Weights of a small mixture-of-experts language model, trained from scratch on English Wikipedia: 56M parameters, a sigmoid router.
Below are experts of layer 3 (counted from 0) of a mixture-of-experts language model. Rows are named gate (a neuron's input weights, with its number), up (a neuron's input weights, with its number), down (a neuron's output weights, with its number) and show model dimensions 112-223. Each number is 200 + 30 x the weight over its row's rms, rounded and kept within 0 to 999.
Before each expert's rows: a language model's description of what the expert responds to. This comes from a sample of Wikipedia text that the model never trained on.

# expert 6
Table cells and scores. Pipe separators and numbers in football stats tables, goals in match results like 4-2, and coordinate separators.
gate0,185,230,228,180,201,207,157,197,166,196,193,146,175,192,224,254,218,187,204,158,225,187,245,202,211,230,149,167,180,167,204,235,237,161,244,168,245,164,203,161,204,204,157,207,180,161,219,180,186,163,196,204,177,244,192,267,243,181,192,263,177,270,182,243,253,205,183,206,185,150,187,233,144,206,162,206,204,162,202,239,156,153,213,203,231,205,193,244,181,246,205,195,174,170,205,157,187,173,165,234,161,209,195,217,186,178,155,198,227,166,220,185
up0,227,183,174,214,197,230,223,198,257,202,164,220,201,174,170,169,156,189,172,197,154,194,200,190,214,208,165,221,229,204,210,188,242,195,224,183,201,172,177,205,260,213,198,221,207,204,225,204,249,233,197,172,215,195,187,204,207,182,207,169,261,210,193,198,184,177,216,241,187,270,192,139,229,117,206,171,165,236,233,189,191,199,224,145,182,218,230,139,250,217,196,195,223,192,235,230,241,226,191,177,250,204,177,210,216,225,222,190,210,190,192,178
down0,219,259,244,196,195,183,166,243,231,236,153,193,242,225,176,241,133,216,185,170,195,182,220,245,171,140,187,159,192,196,206,217,195,176,209,184,219,198,167,144,269,223,208,177,205,192,194,187,234,204,214,218,206,199,189,156,186,178,247,164,216,171,224,215,228,224,141,175,198,159,202,247,178,215,213,233,247,177,163,177,175,215,172,196,254,168,176,165,187,212,185,210,156,200,212,234,167,197,197,218,154,193,152,194,229,150,250,165,226,204,206,191

# expert 25
Pieces after capitals. Fragments following an initial capital letter or abbreviation, such as U.S., U-th-man, plus empty table cell bars.
gate8,170,171,186,125,213,284,217,214,189,130,187,202,169,220,211,221,210,197,221,169,176,197,170,180,168,209,173,212,222,162,203,186,231,168,196,188,159,147,185,238,180,156,162,214,168,182,190,171,272,240,217,227,203,211,191,155,180,211,186,182,181,179,228,204,170,201,220,175,217,212,202,208,222,193,204,198,204,183,208,174,215,183,208,234,208,209,237,239,164,204,167,194,208,214,124,147,177,196,204,215,221,182,187,230,179,170,235,167,164,254,182,140
up8,190,212,208,224,166,228,224,181,224,165,198,206,245,200,202,175,197,230,273,174,169,211,169,300,235,168,161,179,206,141,170,209,236,215,180,205,179,166,222,177,210,197,174,187,165,210,226,205,223,164,201,199,210,183,196,238,152,223,230,216,214,220,129,192,145,206,207,261,232,243,205,211,203,157,218,171,230,234,250,182,203,219,176,238,135,175,183,206,196,215,183,213,215,229,177,178,187,204,171,210,183,219,151,206,196,265,270,222,164,236,180,211
down8,194,247,177,198,191,225,177,225,138,171,209,219,213,211,136,207,156,269,147,157,213,174,217,125,224,208,226,197,220,192,235,230,224,159,182,191,174,163,189,206,176,163,173,207,206,169,178,233,226,236,147,184,200,215,149,169,265,153,183,212,211,166,191,214,234,226,133,239,269,192,170,174,203,204,220,224,202,231,236,211,227,214,186,148,199,217,199,214,179,199,185,172,172,196,221,189,223,173,177,214,182,194,217,274,167,199,181,160,205,188,164,188

# expert 63
Dashes, formula symbols. Hyphens and dashes in math formulas, date ranges and series names, e.g. "GT4 Cup - Silver", plus Greek text pieces.
gate1,220,202,176,226,188,224,187,186,178,218,214,228,223,195,242,208,186,177,196,220,131,234,183,175,230,291,169,224,247,179,168,168,203,186,179,223,239,124,208,157,216,225,159,181,214,197,214,208,168,151,175,172,182,237,259,241,254,207,176,191,201,195,203,153,182,239,206,169,203,228,191,207,212,201,174,163,167,198,130,176,191,221,245,228,206,236,158,183,190,237,230,194,205,179,223,156,213,189,193,225,205,158,229,152,250,206,185,157,235,267,209,149
up1,203,180,194,152,202,182,229,150,209,194,189,161,203,218,219,218,188,241,184,172,198,196,217,204,169,178,275,137,224,238,224,228,175,246,202,182,218,226,210,219,178,198,205,236,197,202,211,206,193,219,185,236,244,182,162,190,146,223,173,198,268,157,233,205,218,207,177,176,213,215,192,214,204,236,227,222,187,154,237,181,143,236,197,184,242,180,231,219,202,167,198,180,219,187,224,225,225,207,223,168,191,188,204,179,198,199,154,213,212,140,190,274
down1,167,183,203,237,178,171,234,223,209,231,173,201,258,187,230,193,150,186,218,209,173,198,141,285,219,212,258,174,170,225,210,210,197,218,164,216,285,234,173,190,162,181,199,265,169,207,183,189,163,160,191,242,177,217,187,183,190,207,181,171,185,184,235,186,212,209,171,152,168,184,227,197,169,213,172,204,216,133,233,204,155,229,223,232,183,215,192,189,165,222,180,202,200,232,229,180,246,193,249,196,181,203,229,170,177,174,227,238,241,198,144,165

# expert 26
Music credits, recording. Words in album credits and music articles, such as instrument and role terms in personnel lists (guitars, background, live) and recorded, released, studio.
gate0,195,199,176,210,177,280,167,249,144,158,193,159,134,218,171,213,203,213,212,180,192,169,238,179,191,189,222,239,216,213,204,219,158,212,234,216,183,195,141,246,217,246,193,210,172,180,193,214,182,215,198,217,234,174,190,169,211,191,188,156,187,180,200,195,184,213,249,210,152,203,133,231,166,205,182,219,196,177,219,178,223,199,201,186,235,166,235,245,228,207,184,184,190,182,186,160,168,195,195,182,206,230,258,182,155,233,174,201,184,221,219,160
up0,206,235,177,254,242,136,193,236,153,199,154,164,190,230,164,210,235,203,210,201,223,279,206,214,122,165,202,210,222,189,175,159,202,197,193,209,272,215,236,169,189,161,176,195,152,192,154,182,214,195,180,227,253,203,184,213,216,206,233,188,193,233,162,180,216,236,183,246,212,227,193,273,235,242,206,200,175,168,179,122,200,184,180,254,127,203,214,158,206,193,198,180,152,206,244,194,150,201,203,203,179,217,215,169,183,190,240,196,166,223,241,190
down0,118,178,177,211,199,183,141,224,205,198,185,245,226,204,230,201,210,163,156,192,184,196,198,165,233,212,156,199,220,169,200,144,225,211,197,223,162,168,245,231,186,191,221,202,173,221,205,210,192,212,195,220,164,222,204,220,218,232,156,200,208,227,193,185,186,180,181,195,168,181,212,251,180,209,214,210,163,150,278,219,205,242,239,193,157,158,223,230,183,173,235,124,255,199,213,214,203,200,208,220,219,223,152,204,257,183,208,151,191,206,216,177

# expert 44
Possessives and plurals. Possessive 's and pronouns his, its, their, her, whose, and plural s endings, often in census and demographic text.
gate0,165,150,204,208,277,134,199,210,260,194,198,244,206,227,232,186,179,165,207,197,227,186,193,269,218,204,153,188,174,188,204,193,151,247,178,167,185,214,205,178,228,238,172,174,213,193,172,162,211,188,197,190,211,210,153,211,226,214,222,248,159,262,185,212,173,213,218,195,224,198,191,203,210,223,206,216,220,228,228,175,145,238,195,244,152,204,152,216,205,165,226,163,221,202,186,205,207,246,195,188,153,234,293,279,208,198,212,228,232,182,221,168
up0,208,201,203,177,234,150,220,207,203,205,176,160,195,191,183,211,227,257,216,220,130,211,199,267,200,202,216,200,196,259,196,175,176,276,172,224,240,182,164,214,172,153,198,150,208,184,185,189,164,203,126,226,206,193,196,200,228,196,199,171,206,178,162,200,283,207,255,234,175,183,159,197,173,212,189,190,176,297,178,148,210,174,218,185,159,161,197,164,174,224,193,218,142,165,188,238,189,161,239,203,217,224,178,191,205,192,196,167,226,243,196,148
down0,209,239,222,195,119,244,210,212,168,242,218,162,223,144,207,230,259,193,193,240,185,196,217,166,211,197,241,224,228,206,197,204,237,161,195,220,189,179,219,183,177,181,229,265,202,204,226,199,206,176,276,223,202,179,221,182,230,237,223,178,192,184,234,174,172,222,216,244,183,160,199,185,197,298,230,190,223,192,215,210,243,223,187,172,178,180,235,141,181,185,216,184,197,229,260,210,212,223,192,197,157,156,229,211,179,212,222,223,213,174,200,287

# expert 50
Name pieces after capitals. Word pieces right after a single capital letter in names and transliterations, such as Tsyganov, Tse-tung, Wanderers; also dashes in score and chemical names.
gate8,206,200,161,199,176,212,242,180,141,256,224,193,157,152,212,173,229,189,227,229,225,185,218,221,200,185,207,193,206,213,175,206,172,150,195,170,207,148,204,227,233,217,183,195,210,184,179,187,184,261,220,211,240,164,236,193,270,243,189,188,169,215,244,197,191,187,239,231,208,199,191,175,197,227,220,198,180,114,202,178,210,213,184,201,239,156,164,212,197,177,291,163,141,203,187,216,219,166,176,226,169,176,188,210,194,177,180,187,207,171,141,194
up8,208,289,200,266,261,181,213,182,260,166,227,191,195,224,179,187,181,212,156,169,169,178,187,207,197,182,216,172,223,200,214,240,211,253,204,166,162,245,212,187,185,191,185,216,267,179,173,231,215,157,176,187,192,233,183,195,185,216,214,186,173,143,232,169,179,191,192,178,257,220,172,176,215,177,187,259,155,256,183,197,207,150,172,225,172,203,174,250,136,187,144,145,202,222,169,178,269,199,187,189,206,235,203,209,207,152,163,225,208,220,254,201
down8,199,188,195,167,181,257,203,193,147,256,244,172,165,238,198,237,200,211,196,218,179,256,173,204,191,253,228,205,252,214,249,221,189,173,248,186,202,179,198,237,259,200,147,169,150,222,171,220,178,231,205,190,230,234,207,218,209,181,198,180,164,167,207,197,153,210,246,144,192,170,173,167,226,201,202,214,236,206,167,198,187,228,197,198,243,263,220,220,201,148,225,176,210,195,231,139,176,214,202,220,168,168,210,241,194,184,182,149,224,177,238,224

# expert 46
Table header cells. Column headers and cells in election, squad, filmography and track-list tables, such as Candidate, Votes, Party, GK, Length, Listed.
gate0,208,263,220,232,220,240,193,191,203,212,217,206,184,130,189,185,186,171,138,179,230,196,197,231,265,188,196,223,203,192,190,242,211,166,193,224,220,247,201,152,202,199,159,165,207,250,207,154,183,149,178,230,225,184,130,225,238,229,166,157,154,162,172,150,186,208,189,141,188,198,189,195,173,166,265,255,161,240,193,214,193,218,214,191,186,210,219,201,251,253,167,212,209,237,204,263,176,157,169,183,190,203,218,244,135,272,196,185,234,169,227,207
up0,177,257,168,215,201,213,215,228,192,206,190,176,212,177,177,158,197,212,206,171,187,172,169,231,260,142,177,242,216,202,234,227,155,167,192,233,213,237,188,168,166,201,143,198,196,150,197,197,210,175,185,182,249,166,163,226,174,176,182,170,178,191,172,183,172,226,193,138,168,181,252,229,203,177,280,250,200,237,203,222,218,232,215,183,179,188,185,184,208,230,167,193,171,217,237,248,193,179,186,218,184,179,209,221,184,250,209,234,218,183,238,212
down0,223,220,225,180,146,177,233,199,246,216,229,242,195,193,193,115,217,228,206,209,223,227,179,173,172,212,184,158,161,129,218,188,232,229,263,149,205,175,236,206,154,198,213,212,183,195,152,263,208,212,180,183,233,202,236,133,162,192,204,188,210,197,224,204,272,226,235,182,189,190,226,173,263,143,170,186,214,193,226,171,184,230,253,156,147,213,191,205,182,200,186,197,163,192,247,189,183,204,182,255,170,225,149,195,208,193,217,179,166,243,179,210

# expert 23
Mid-word pieces, hyphens. Inner word pieces and hyphens, often after in or am, plus commas and table bars, such as in-depth, sub|mar|ines, am|az|ing.
gate0,203,137,183,160,231,189,218,273,237,242,149,201,228,230,212,149,209,146,196,249,147,166,243,207,129,246,195,167,183,240,195,211,214,212,186,223,193,182,208,193,157,252,176,192,206,246,241,207,186,201,179,206,218,210,195,200,231,257,177,216,213,236,245,193,163,211,173,173,170,211,148,200,194,187,251,235,206,142,185,152,212,236,166,208,232,223,206,207,204,198,127,229,208,191,230,143,203,171,177,195,207,200,249,198,228,165,214,224,162,226,173,235
up0,200,265,194,221,208,180,198,205,233,200,225,185,202,179,214,196,165,179,221,178,244,230,196,198,207,190,184,169,131,224,231,213,163,270,154,246,209,169,183,229,227,227,222,175,218,184,223,178,186,200,178,211,202,199,173,168,170,196,189,194,205,148,252,231,178,210,187,202,183,212,162,192,193,195,180,147,220,248,170,127,186,237,199,195,172,188,164,224,176,155,204,161,164,176,202,211,239,203,179,257,211,243,213,169,162,239,214,204,190,168,214,203
down0,205,215,196,149,178,200,225,199,200,212,234,248,216,224,211,182,185,190,153,136,224,150,223,176,181,196,190,211,184,172,203,237,256,241,198,213,206,175,204,166,171,174,263,160,179,195,180,229,222,250,195,144,213,225,164,219,194,183,185,213,197,232,227,233,168,212,207,168,156,179,266,198,151,169,243,204,180,192,229,187,175,202,190,174,178,188,196,190,213,176,174,207,219,237,160,166,213,176,164,175,179,217,237,193,169,159,193,137,223,167,296,217

# expert 49
Geography and location verbs. Verbs and prepositions in location and route descriptions, such as crossing, border with, neighbouring, across, was, plus Location list dashes.
gate0,191,205,228,221,185,158,204,195,229,178,205,168,205,188,176,231,199,223,186,230,191,231,127,224,212,224,139,186,193,178,177,212,161,225,150,171,221,193,223,165,219,242,228,162,132,199,239,169,203,162,182,139,209,236,209,171,201,206,195,222,168,167,201,245,160,198,208,226,229,209,187,212,182,195,190,215,179,197,230,261,211,262,190,206,203,178,269,223,209,203,223,230,197,231,173,213,187,181,243,230,180,162,208,238,170,235,205,191,215,205,220,175
up0,230,215,258,223,243,158,214,168,181,205,212,212,230,218,186,148,234,243,185,194,193,241,174,205,222,232,192,185,191,176,208,187,198,161,189,174,266,179,183,151,251,214,201,226,183,252,180,215,200,180,185,203,220,235,166,211,216,216,232,192,151,212,186,166,187,135,191,220,254,191,271,200,227,210,210,182,180,160,215,263,151,175,224,185,236,210,188,156,200,252,267,212,252,230,156,148,179,180,207,166,222,121,222,279,194,176,231,191,186,187,208,209
down0,197,257,202,178,195,151,201,188,134,217,204,227,203,226,207,179,214,224,214,187,212,164,218,195,169,186,207,232,194,221,211,183,250,225,174,195,212,228,252,189,193,187,149,244,269,172,215,217,195,186,167,229,272,215,231,144,137,254,228,211,234,275,229,249,213,187,172,199,228,158,187,166,218,179,190,207,222,234,198,154,245,148,200,166,247,183,135,174,195,160,139,169,231,168,236,115,187,191,198,200,203,206,237,213,225,163,222,204,164,206,173,232

# expert 14
Age in birthdates. The word age inside parentheses after a birth date in footballer and biography infoboxes, plus table cell pipes and scattered word pieces.
gate0,177,182,182,226,168,178,174,184,185,202,223,199,197,165,231,181,182,182,205,181,203,193,185,174,244,195,182,210,177,184,212,154,204,224,157,217,170,186,218,225,202,178,203,217,203,200,185,223,192,182,244,169,208,209,191,185,252,232,240,211,206,198,161,208,163,150,232,173,196,230,197,218,202,195,243,208,212,163,166,206,190,173,232,189,118,171,183,173,186,233,231,222,229,216,192,222,212,127,190,169,206,173,252,242,170,199,150,163,196,266,154,205
up0,233,192,179,212,242,261,214,173,235,208,168,209,198,232,236,214,210,193,239,174,127,206,255,191,177,229,240,203,163,189,205,254,184,199,240,228,176,181,156,189,185,176,209,220,239,199,221,212,201,224,202,185,179,216,279,206,186,215,196,191,208,148,212,125,301,215,231,156,199,163,277,224,172,215,197,195,201,203,237,194,171,195,216,214,168,251,202,205,148,261,157,185,221,175,230,198,211,233,200,160,193,191,219,173,207,195,171,221,204,134,195,241
down0,199,229,222,217,257,173,144,191,215,171,277,189,186,237,193,252,243,183,179,239,180,161,215,224,199,190,209,134,151,202,176,135,192,188,194,252,229,200,237,210,215,158,247,201,179,203,173,196,205,201,177,225,179,223,191,227,243,208,156,202,196,277,155,251,172,166,199,198,174,174,160,256,201,207,231,189,179,169,141,213,212,174,174,196,189,231,203,219,201,167,182,208,250,191,209,175,188,171,229,176,214,229,227,266,228,183,220,154,228,220,235,159

# expert 7
List item openers. Line-initial dashes, titles and first words of list entries or sentences, such as Sir, Prince, starring, Con-sid-ered, Succeeded by.
gate0,150,197,233,161,269,164,174,205,224,190,184,178,141,223,225,219,192,197,184,198,242,209,179,215,172,213,222,210,215,163,209,158,225,215,163,203,163,220,239,216,220,217,244,228,185,162,228,209,220,194,179,186,227,204,252,166,237,183,184,193,214,224,201,180,243,222,174,251,153,199,172,238,145,216,218,235,158,175,201,240,185,183,176,135,214,189,250,214,178,255,172,209,166,175,152,188,171,221,238,197,194,224,195,258,158,153,163,121,176,255,185,187
up0,179,218,157,159,176,208,170,219,168,208,169,154,207,192,201,265,236,187,213,210,138,188,246,204,190,194,242,173,194,195,206,217,248,188,181,199,153,202,246,224,197,149,120,204,240,203,151,158,222,201,223,219,148,175,179,183,181,129,222,213,231,176,180,186,213,187,231,192,210,203,246,174,138,219,212,222,210,236,203,227,253,189,224,248,126,219,193,227,169,213,233,237,154,209,223,219,197,202,189,186,245,225,176,160,170,155,175,244,251,222,184,176
down0,199,165,206,218,218,185,186,154,189,218,232,246,185,164,196,177,195,175,200,138,231,142,220,200,201,256,211,178,203,184,193,201,211,234,165,196,154,230,238,189,193,218,161,196,200,200,171,205,194,174,168,225,201,188,225,210,170,219,187,187,220,161,183,189,142,171,197,201,251,197,219,166,238,157,227,154,203,275,254,236,217,177,258,251,144,172,156,212,236,195,206,194,263,227,209,222,218,182,176,197,197,167,241,205,166,189,215,196,274,211,224,181

# expert 18
US state names. American state and place names in sports schedules and tables, such as Maryland, Kentucky, Iowa, plus nearby numbers.
gate0,159,186,207,251,181,142,180,192,198,238,139,230,265,203,211,232,194,156,235,230,222,237,227,223,254,202,179,197,189,243,239,235,162,229,225,200,208,167,227,189,193,175,179,185,241,235,205,170,229,240,167,184,191,204,218,162,210,233,244,167,223,185,203,225,242,193,180,159,222,177,171,165,211,221,253,163,186,169,189,208,159,203,211,260,171,172,210,204,240,200,175,219,185,239,238,298,202,279,176,203,201,183,199,175,205,221,200,243,192,212,188,186
up0,265,219,182,106,236,219,208,218,210,181,239,189,144,119,226,167,185,237,163,199,187,200,178,261,175,208,193,215,210,191,190,169,252,181,159,193,134,202,155,178,209,233,246,166,248,223,194,205,136,136,205,176,228,188,125,241,196,156,182,214,232,203,197,173,165,227,195,201,188,240,222,206,149,160,182,228,215,252,250,208,193,213,177,216,221,245,239,249,170,200,226,188,242,177,229,220,186,180,241,181,204,204,221,219,183,206,160,162,199,176,228,208
down0,142,202,195,213,152,165,186,251,203,233,227,220,227,209,162,232,199,215,231,272,204,232,227,214,209,232,167,217,206,232,191,192,189,202,225,174,211,272,198,181,179,186,271,189,137,174,210,207,180,214,170,158,173,213,174,142,206,235,189,186,266,167,213,217,237,181,200,181,206,202,205,131,197,186,212,167,163,178,175,211,192,212,197,238,152,192,280,189,227,154,171,192,184,178,206,269,234,249,198,170,185,174,207,136,162,184,192,231,243,215,193,217

# expert 16
Verb and word endings. Second pieces of split verbs and words after a partial stem, such as inst-all, sp-ur, refres-h, plus create, build, and closing brackets in tables.
gate0,228,248,263,183,260,176,198,157,155,174,163,218,231,215,191,184,213,224,156,180,212,188,211,164,198,178,226,214,236,221,198,208,198,106,197,157,186,154,187,168,187,221,271,178,187,178,172,176,218,202,187,229,233,226,188,235,172,245,155,203,170,157,171,220,212,184,166,213,228,220,168,210,177,172,226,262,155,192,205,157,235,178,144,195,150,239,280,157,243,178,216,161,197,207,168,209,209,202,213,209,204,212,205,188,216,174,207,237,197,222,216,209
up0,264,267,280,219,225,184,205,172,156,176,215,248,226,168,233,191,207,166,195,238,227,194,195,178,210,181,167,210,205,255,208,231,178,169,188,168,232,198,185,203,172,185,249,259,178,225,213,276,188,194,189,206,149,240,221,190,178,202,131,207,199,137,196,223,185,198,143,208,205,192,158,226,158,157,230,220,192,191,203,151,221,150,162,190,155,213,253,188,218,181,162,206,192,211,202,242,215,228,259,176,202,204,213,192,190,183,171,229,234,192,216,231
down0,172,252,173,240,185,217,192,163,180,191,186,245,204,181,221,201,208,202,208,141,194,150,277,169,229,222,219,187,208,210,190,164,208,226,217,148,230,173,184,195,165,186,207,149,204,269,184,214,215,202,187,195,240,219,174,217,210,218,203,158,216,217,201,190,206,250,201,214,235,240,224,193,227,189,205,199,206,199,208,176,181,195,213,192,189,222,167,156,212,162,189,220,238,154,210,194,201,149,253,226,240,263,216,150,215,149,212,238,173,251,266,202

# expert 20
Reporting verbs. Verbs of saying, reporting and narrative action after a subject, such as says, told, wrote, reveals, quoted; also sentence-ending punctuation and line breaks.
gate0,178,138,161,190,223,128,200,191,221,190,183,197,206,193,221,212,227,186,200,203,157,202,221,161,207,137,164,196,230,170,193,230,144,204,204,215,189,207,232,178,253,221,221,177,195,154,170,208,213,167,250,221,200,124,197,172,199,210,210,138,156,240,198,212,222,246,222,238,212,189,205,172,198,161,195,166,203,194,206,186,212,150,213,170,216,230,164,245,241,168,175,237,263,190,158,192,177,239,142,201,225,203,200,206,152,177,215,208,160,225,202,180
up0,148,191,231,181,235,212,240,232,226,199,198,275,212,213,227,205,226,199,191,206,245,167,206,182,167,213,221,208,213,173,226,164,239,209,232,238,175,163,177,194,212,95,211,229,190,279,195,218,158,204,186,167,164,223,213,232,199,173,178,184,250,202,232,180,178,133,214,198,244,228,229,258,201,229,160,192,174,220,210,213,210,240,174,157,196,216,221,215,165,312,223,114,208,151,242,210,242,167,209,215,241,232,219,140,225,229,177,198,208,174,209,196
down0,235,218,154,173,152,208,182,201,203,193,237,159,149,159,212,191,206,176,205,223,193,201,100,259,188,194,151,202,152,162,252,175,140,236,172,167,207,248,216,180,193,211,223,174,211,164,275,225,255,218,202,228,207,206,181,170,214,236,229,208,193,229,174,243,230,228,184,193,214,189,173,188,204,196,198,211,216,177,169,168,226,214,189,253,202,191,159,178,204,178,141,237,220,246,184,206,242,218,188,261,177,166,190,258,204,191,247,197,230,220,160,174

# expert 30
Section heading words. First words of wiki section headings and table headers right after == or line breaks, such as War, History, Early, See.
gate0,150,172,241,247,143,215,226,181,212,157,237,196,206,201,215,182,194,209,179,184,224,174,205,222,123,234,250,204,213,182,182,192,220,201,182,210,173,197,207,215,234,209,170,225,177,155,196,210,186,227,227,164,162,212,163,207,187,157,216,248,230,264,167,205,220,216,181,240,189,240,193,238,248,154,205,183,202,150,199,161,249,163,160,188,190,224,182,236,218,221,193,193,247,191,165,133,145,246,233,180,187,185,188,167,222,197,193,240,133,260,205,211
up0,216,197,233,191,198,186,201,214,200,182,238,190,230,197,202,191,231,171,207,156,226,188,217,215,162,222,239,241,218,185,174,210,204,202,251,220,171,186,178,205,163,245,220,205,232,177,233,169,158,215,182,185,212,182,161,216,258,183,194,217,203,209,190,168,216,204,218,203,199,205,151,239,248,213,171,203,186,215,169,151,223,181,214,178,164,236,210,279,184,230,185,124,204,221,171,179,156,252,213,200,216,254,241,130,200,207,222,195,149,217,212,256
down0,181,208,224,180,232,207,229,208,189,249,203,166,188,190,199,256,211,201,197,193,124,198,208,215,233,231,105,221,231,170,179,160,189,164,163,213,181,216,207,163,172,213,211,208,160,224,149,164,157,167,220,233,162,229,235,207,136,191,187,213,163,207,215,173,150,211,188,203,225,178,230,210,155,197,165,184,201,167,217,246,205,223,273,232,191,176,206,157,183,215,219,165,224,203,200,236,205,221,178,220,179,208,183,234,213,209,151,192,177,161,193,162